{
  "num_hidden_layers": 13,
  "hidden_size": 224,
  "n_experts": 256,
  "experts_per_token": 8,
  "d_expert": 64,
  "d_shared_expert": 0,
  "hidden_act": "swiglu",
  "moe_layers": [0, 1, 2, 3, 4, 5, 6, 7, 8, 9, 10, 11, 12],
  "router_score": "softmax",
  "normalize_top_k": true,
  "routed_scale": 2.83,
  "balance_loss": 0.006,
  "balance_bias": false,
  "router_z_loss": 0.001,
  "init_std_router": 0.0183,
  "lr_router": 0.000881,
  "vocab_size": 4096,
  "norm": "rmsnorm",
  "norm_eps": 1e-06,
  "tie_word_embeddings": "early",
  "optimizer": "soap_variant",
  "learning_rate": 0.00485,
  "beta1": 0.95,
  "beta2": 0.95,
  "batch_tokens": 262144,
  "max_seq_len": 512,
  "train_tokens": 1059000000,
  "max_steps": 4040,
  "dataset": "wikipedia_en"
}
Below are experts of layer 10 (counted from 0) of a mixture-of-experts language model. Rows are named router (the router's row for the expert) and show model dimensions 112-223. Each number is 500 + 40 x the weight over its row's rms, rounded and kept within 0 to 999. Numbers have three digits each.
After each expert's rows: a language model's description of what the expert responds to. This comes from a sample of Wikipedia text that the model never trained on.

# expert 15
router:526456448500437536469541467533511546501504554544553481509482451524532511446481548449483427474472466438480447572444510513522525485456504416459514524549439534503587473514500516513478466490503572478493458558547542545446420506473445533440470459519553561498548499483445545514538445436552517480517508471554430503536533434480548558535475471506
It responds to: Short word-internal pieces after a capital or prefix, as in e-p-idemiological, Ep-iscopal, Ac-id, Shaft-es-bury, often in taxonomy or chemistry text.

# expert 36
router:519454483472464545444540464510516500487571543567555430522464468522497544467445532503527481473478429462445434533453521511469545444440446504459527556544462522474525489555419522452462436483514556490441454518505532522451416513517468559475472463476542558472521571450473540524525473449556543491542476442520479517543542466470553560531470516443
It responds to: Commas and clause-linking words ending introductory phrases, such as the comma in While in France, or however, where, because.

# expert 29
router:531494440516466559440527490532529561478529553542537480550455466561546474459452561425508476453495452478464466541439484523539511458416474489457525535508414577477539490529497531456443442487512556464468455512523537517468490530476497524482456495478519545464517504475411537511503479452523511470539501502556421535560547467434533523516500452454
It responds to: Short consonant-heavy word pieces following an initial letter or syllable, such as d-oll-ars, side-k-ick, cor-rup-t, Fis-k.

# expert 37
router:521480513428471537455513463532548501464584531553542447513451474507540519454473553491517483472486473481461458566442521537504551465513425457489509515487470549433509473528439541492449462452489528458453449529535558525478434507443442518435442457474554568483531560470491541514502507432495553546564550412515483582518529465453533555519487488467
It responds to: Commas, semicolons, periods and pipes ending a clause or table cell, especially in sports results and prose, followed by and, which or but.

# expert 54
router:574449455437481513505537498506529521503544518572529468549467474509527501455461583475558460454456505461474466560442557557477524424487473454480506478518413569436528505552476508473490484460585554462479444500527508572408474550458464530454464511498548553452516564475467526525542475451555498490551510462540466522538591472529538566498438497452
It responds to: Stems of country names, often in athlete tables, such as Latvia, Belgium, Argentina, Philippines, Saudi Arabia.

# expert 3
router:524484494481457529477542466550563541505548493546511454583500449558522564463484571483519482448474482427466467535484513496519509483469482458474543566498454570493526461561460530474480521442569544462436493527527547528451499505440487514471500452483537569511565551456438539553579445470536542496580490462546482525533561481467516515559472430459
It responds to: Ends of adjectives before a noun describing condition or location, such as deplorable, poor, remote, sensible, also same, different, southern.

# expert 46
router:539474443474484547462533455523533542467543558538543457546448462555515555489456540504531475436479458503454460536446522542526533458402443463467506554481448552478549471570500506468478431459480511440486447525495528530461434515446486540482475468452525533438535573465465513546519491505578549450558480464504471550507493493470541517529457485456
It responds to: Plural and abstract noun suffixes ending a word, such as interpretations, strategies, articles, instructors, colors, disabilities.

# expert 5
router:495462413452481503489548446552490565496536581531571448517430443554549534444488537476515497449460483511454448516451526533537502446484499467470514533494480528418520464539479573459484465517521532457460506538501519504491496545475473532494484440459563526472556546449455559518503489443552540464547488481505445531545549492472502527521450500425
It responds to: Words inside or after "as" constructions, such as early/small in "as early as", "known as", "served as", plus role participles like elected, appointed, named.

# expert 16
router:523493454476470576488516494538547510449554562564518478505504485544521536445431502489525494428475433476443462510485526502522540470416439456435539511491426517438537469560485496457467442482478547423498440534544527522497477541456475550459442444480539477446529549484471516513510466448549547469572509460554458548538501461438511547545454491456
It responds to: Stems usable as nouns or verbs, either whole words like claim, view, turn, report, or word endings like screenshot, crossing, storey.

# expert 48
router:534478489483420543467491498532519535511489563594554432565503462530507523444450531417552428476495480474482462531466532495515500427463429472481530548488441536500542491501460573485437479451548589450474473504498534517494518551490452554444474475490538537495540533469413514534525461414491573517575520445497447538520552502465531525555461429500
It responds to: Pieces of place, school, club and company names in sports and biography tables, such as O'Hare, Old Dominion, Fairmont, Toyota.

# expert 24
router:528476488484444506452522506583546549460494563493505501546464433567550529479430504418524418471483428490471417539487559523503538422496447464455505536500481545474522520495444511471467487474471559479480466505533555520475450542444435505476462450435527555442525544474439563559534451476519559461529540432543459590503562484475503557519436475460
It responds to: First token of names and titles in music, band and pop-culture text, such as You, Usher, Johnny, Big, Jim, The.

# expert 18
router:521491480456467556475555430530531495484552530513528456570451470529509535443462569475553474486492431460469463541487522520536521464452441425452540572481466510461521458497460552442518451468525533446458489534525516518468461547461465521459422442485534561491519560471447525534551452466522584504565514455495460566541586515473493543529459487457
It responds to: Determiners and pronouns starting a verb's object, like this, the, his, a, after verbs such as took, earned, give.

# expert 26
router:571456434462464555474499478548520523525554529516546462515487462507517517487521550446527456488484455469491497579473518521529474489482462501422555532500498503441562476466406536494426487445456585464462443535545544512459493549446480578460457479507513510472521536443442515523525434411534519487543506490544444546520506437471535527546437481471
It responds to: Pieces of American place, school and name phrases: State University, Township, Mc-F-arlane, U.S., Fair-ch-ild, Boston.

# expert 61
router:533453439483495570465492474572523518469485526525536485522437474518544502489469511418580445490407453492495456540445502541500546469417465460457544526500445531473571474515461536472451491428532518424447444579539541528470485533463464533446473477436515560439475549458459591562503447475570533481504503468523485526560530496508537502551440504450
It responds to: Country names, demonym endings and occupation nouns in biographical openings, such as Cameroonian, Taiwanese footballer, politician, Italy, United Kingdom.

# expert 38
router:533470463443483526463537441510558506479532545554515478552473478532501515457467522481520464461441463498443470541451529495492526460476472440453512530524434543452558493553434562468477493472470534471480476556529507519472441513471407530450458444470542537466570588412453517551540458449519517494531480474518464539556533444471513525526453457475
It responds to: Pipe cell separators in sports and statistics tables, and colons or line-ends in lists, e.g. "French Open:", "| 0–2 |".

# expert 49
router:565474481518489540455536475491538544455544535530564499562489454529550464458510556464530461489474477454493433543421539546510501469466516430500559507510437544442541498547466525500438428472525518451467447542551540517495443549455447553464474491470539577446542538463429517521491466444506507474527510475495452547577526432455528524489479478468
It responds to: Inner letters and diacritic bytes of Slavic, Baltic, Hungarian and South Asian names and words, such as k, z, š, ł, Ak in Akademi.

# expert 1
router:551469484494460522451521448514521551470533572603521482534477489525509546489497525493552438476471445504428462507439535529552527439421424464448578566462443525478566477500478513468475456477486530452419507529497531500505456537418458532451443454449549523479574542477471526528516478450521573503540573436539454541547515433515522512555466461469
It responds to: Digits and small word pieces inside numbers, years, DOIs, URLs and table figures, such as the 0 in 2024, 10.1007, www.school's'.

# expert 28
router:522488512470479536460525464556555528499513542525524472560475466501501564458474540469538489467460465455483458574509569524476531465481452478450524531495469541472535445547464544468451477459552525455469491565542518526457478524471464556445455450453503567461538544462478535529571460502508567445524504495504471537537527456432537490492446479468
It responds to: Common function words and nationality or type adjectives in biographies about arts and media, such as the, and, various, American, modern.

# expert 6
router:554483468433483527453540499568564562464521525559533442511465478554499546456444525508564466420474488497492466521437476488537509473455442473450523503532468513468532492520449537455455446488482513415476427535549547533461441551459479539471470473477519540471494527461458548556492461461544536458564489502533474534485535470448496551521475488471
It responds to: Head nouns of named bodies and organizations, often after National or the, such as Council, Committee, Court, Congress.

# expert 17
router:491460466447423536499551485503529540483575565503546498541428451566524600507478525450532471493489441485463484542466538523510507487466484478469520577508443515484518462543501509452463443444507526468489453553519548539459462528475474521475442459516513504481544545484453590503514471434540534501545530484519424600521534455477519568467455463451
It responds to: Single digits, spaces and decimal points inside numbers in tables and dates, such as vote counts, times like 50.353, and model codes like FB20X.

# expert 44
router:571509443485480570450553460517509533513566559554534492532448452548527542435460530482534443478474427460450412505412553507516515445453455471455527579527497519451530473515472530437480474482486540497450423519530563520461440527442473551430452464439536542464551515438482519500532440431538496498563536499523502584534515471469536581531447489458
It responds to: Relative and subject pronouns opening clauses, like who, which, that, it, they, what, plus the verb starting right after them: pro-ceeds.

# expert 58
router:571478461434491525471538494532532509465526520555534415567433477552538519453481514444540489458466490453476472561443525524503542481456437481437528562510453538454530487534442562460476448440513575484457467505520534529430501496461438549456488450482578551414539552433473520554530494484496535474522540416571481555514553468497526522553467489487
It responds to: Capital first letters or first pieces of place names, months and surnames, such as J in June, Q in Queensland, Cam in Cameroon, McC.

# expert 56
router:511492480485468570472506487539531515472540554538503428545502459504519499423472595462509444471501447438495477529479496503537502466444449483445496546527469528443513498522455586463440433485497616472448467527508541532458503513469464566488489453472539498473514503500482506519503466418506512496549529461551461565528526446445544559526455457454
It responds to: Opening pieces of surnames and US place names after a first name or comma, like Miss-issippi, Mar-g-aret, And-erson.

# expert 57
router:569452457491467542478546440526545567482547527525518478567459450520470534478490531453516504489488424488485498561439495520493522438479465438497544551520497501433508478507437577476448455480524574473424464530530550543487475541489463530481434437460573483466526502450462600554556479448543524529565516452509495543547515480458521511543443471445
It responds to: Word pieces inside club, league and organisation names and terms, such as nonprofit, Premier Division, Feyenoord, startup, Lady Cubs.

# expert 19
router:524510480498490558467545452505508521512550521546527450539496497554538558470483559460527464463458486498500500556425521541545487437435474433477496544505508531464537462553468542463459533475457531492439441522551523530492507527437487551468491464459561551457568551485435527509584479433513564498564526439514433570553509471442533568521467457482
It responds to: First piece of a split word, often m, M, att, dist, int, as in mission, attention, mentioned, ambiguous.

# expert 9
router:557456418479430559457516475581525484475530497567541482558454455541542576446477556465521499429456480489485428549427545512471564480469491474473535546499467519449509474515462530463485447482498533421488437548512534561464482503512491539471463448477523517428556561466498525527544452482548540474537547463535500571558512448457535532521478478463
It responds to: Number words and digits in counts and measurements, such as three bays, leaves 12–30 cm, scores like 17–3.

# expert 55
router:538476487451458528438507458547542497501559538513509444551476459531521512459452525469542379496488463453456464542422525516513544474466465467444571517467447552459535512546433538480420474482519517428452431572558548558462406526450455553466417484460526558469549497507431521549513479467520510508525528489525497534521545480484557521485488492508
It responds to: Inner pieces of Latinate or foreign names and identifiers, like is in wisdom, S in DTXSID, V in COVID, plus coordinate and table separators.

# expert 11
router:564477499477418535461521455570542516468574539505568442547491478524520528459481526513537454473451471458443493521496548493515495471445458476451548562510469540427567450505434536491485479461547559488442449533558543539466431523494478543483452442509543533484525533494441521546524463449563536494516539439483437560549557482476557525528444497438
It responds to: Function words opening a phrase or clause in narrative prose, such as the, at, that, this, each, However, and commas after introductory dates.

# expert 25
router:524493487451458527497543438560530570478544523531517455538483426577522545466449541455522469450464492480482453514469580534518522473493443431404559555524496540458546439537423537489431493463530549492452454578538533494477449536454453526394445469453540527485528507457463512500544458458545503477525489463541496565541539473435519545529472491431
It responds to: First letter or word of song, film and work titles in lists and tables, often H, A, La, My, opening quotes, as in "Hai".

# expert 14
router:550459479428475591400546485540516540472547534558580463527521436554535518471486508463560484461454475458454422501395517517525497475470513453449518601511484538476565484561457518476468471471471584470456490544559538516502505517445452522464475454479560496456560498462469538506479475453558566493520515500541490502553540445478546550500419467456
It responds to: First pieces of split words like Sup-porting, occup, caus, and the digits inside years such as 2-0-11, 2-009.

# expert 0
router:566414484444428547433502467576541530515519488531499476538452464525515572452505518482545489475458461481402486515428495559469526466481479448459502521502500524437541494550440547494453463481486591484490480514546513552469454537466480502450418452482556558479510534471448506548504447446562529467520520466549454541499528465471566535518479430459
It responds to: Single digit tokens inside numbers in tables and score lists, such as match scores 2–1, rep counts, years like 1983.

# expert 30
router:544489464480507508451557496530527574498537528516574470513469436535521498466474532441543496464463445475452431520443555525529506443399480472468537500522444545449543517559515533506454427458522531456503496532536521495448457529492409527443495495497531530494531553460466529508505458480519544492572490480556444550495531439458488597483431491458
It responds to: Middle pieces of non-English personal names, especially Arabic, Turkish and South Asian ones, such as Rahman, Shihabi, Tayyip, Mihai.

# expert 53
router:534508467426454509471528458551576528500548546507523445513501496576523552470451525504512479469454460482519468559380534490496527491410483483483580577516469555478544431560435498477410442456530575438470427531538532506450445560457488532448474470465533526478524502460485522524539485460537528511531519481531456512542553439462499513524483471495
It responds to: First letters or syllables of words in historical, religious or non-English text, such as P-seudo, cent-uries, tem-p-les, plus spaces before table numbers.

# expert 7
router:512479453473487571509554431547531573482553538528532473506446480558520543467456522499527488449452504496499436516440527512521530484415478484462541499486453524448517516582488509483440428467493540446477446549522505543474457564439504519451431487447574566435527522432460560547542466446565579462519545446546470525526536470496535513559423452432
It responds to: Common nouns and noun suffixes heading a phrase before of, commas or in, such as difference, sequence, means, backdrop, knowledge, positions.

# expert 21
router:517485478468497571453542466534498530467584549552547480522484476517534565452445532449503451496458463411484470570462536518516532463449424469467508573492439550483528484553443527452426468482502515442459476523558540511450459524480484537472483450444534525500542546472449559562514473416542498496553514471552441522517536430433500536547499493506
It responds to: Time nouns and date endings closing a clause, such as century, died, death, year, or the last digit and comma of dates.

# expert 31
router:515465488432503518472523488541547533497499549512557468510471522566556518508420546451506458478450473502455437556436545524481479476459457465483551531497463505477502479517489525484462435452490539472483461543523545521492435533464483530514487397443540579504540527459456535551522476407508542491523493487528450542532560461427555559490468448446
It responds to: The piece mon in money, plus first pieces of given names and place names, such as Bob, Dav, Rich, and though, short.

# expert 45
router:570468478430507538429543501542532520480539571529486455533487456548510528474483540472539449507474475506467449541453558527542554489455432468492550587496468552445556492573458522515450401475502558491484450534540534502451474533459439513422501467497548584439525539448429542532561483489547515503538510429560424567519548469463486549532474515501
It responds to: First letter of personal and party names, often Arabic, Persian or South Asian, such as Gul Mohammad, Omar, Golkar, Farhad.

# expert 59
router:516482500466458560499511483551493526446534526534515444545475444558511525468469550448508465481467502457445458541447501530491548466463469472427528509515466547475547527538445589475440468460492486476472431542521511513458455520425462536450453464460515534468581544462478544510537484462508519507501498412525475518574541467467538549515480464428
It responds to: Pipes and semicolons separating cells in sports and results tables, such as W; D; L sequences and standings rows, plus words like win, victory, loss.

# expert 12
router:533492466444487585499525467482542567477542560527550434544461470549555513504440510462515441467463501512469458516465507541521515494430467487457554492522414551474567527565501512493459464463506556479467442596522528533457483525429474541434483446432572531477503570439483519545539473471559516480551519479564452522540568476467510523532450473461
It responds to: Word pieces in section headings and See also or list entries, such as Bibliography, Tourism, rail, January.

# expert 33
router:512533491429436511493537473510513507481549540569486473530489465536548524479500564496538436492498444461394469505443555530499508500494471423452537551482488483446528453549418545504468448469509533459456442532543548517451484523498458550489445488505509517445572569478463511534528503482504503492512513452482479530526518465486510529552472416418
It responds to: Pipes, colons and slashes separating fields in tables, stat lines and infoboxes, plus coordinate parts like °N and ″W.

# expert 32
router:525486461463497542449550451515523529480517562529507465505456475539520542462459532469531500482450474499474482488439499526521525458466443483472570543478429582453547431512466559489413457488485588454479445551506544514460492522479452517445487468491557544436556546468427522517523506494533573524534518481573453525526558453463574566501501483450
It responds to: Job titles and offices in biographies, often split: may-or, Profess-or, Emp-er-or, jud-ge, appointed, Secretary, Lieutenant.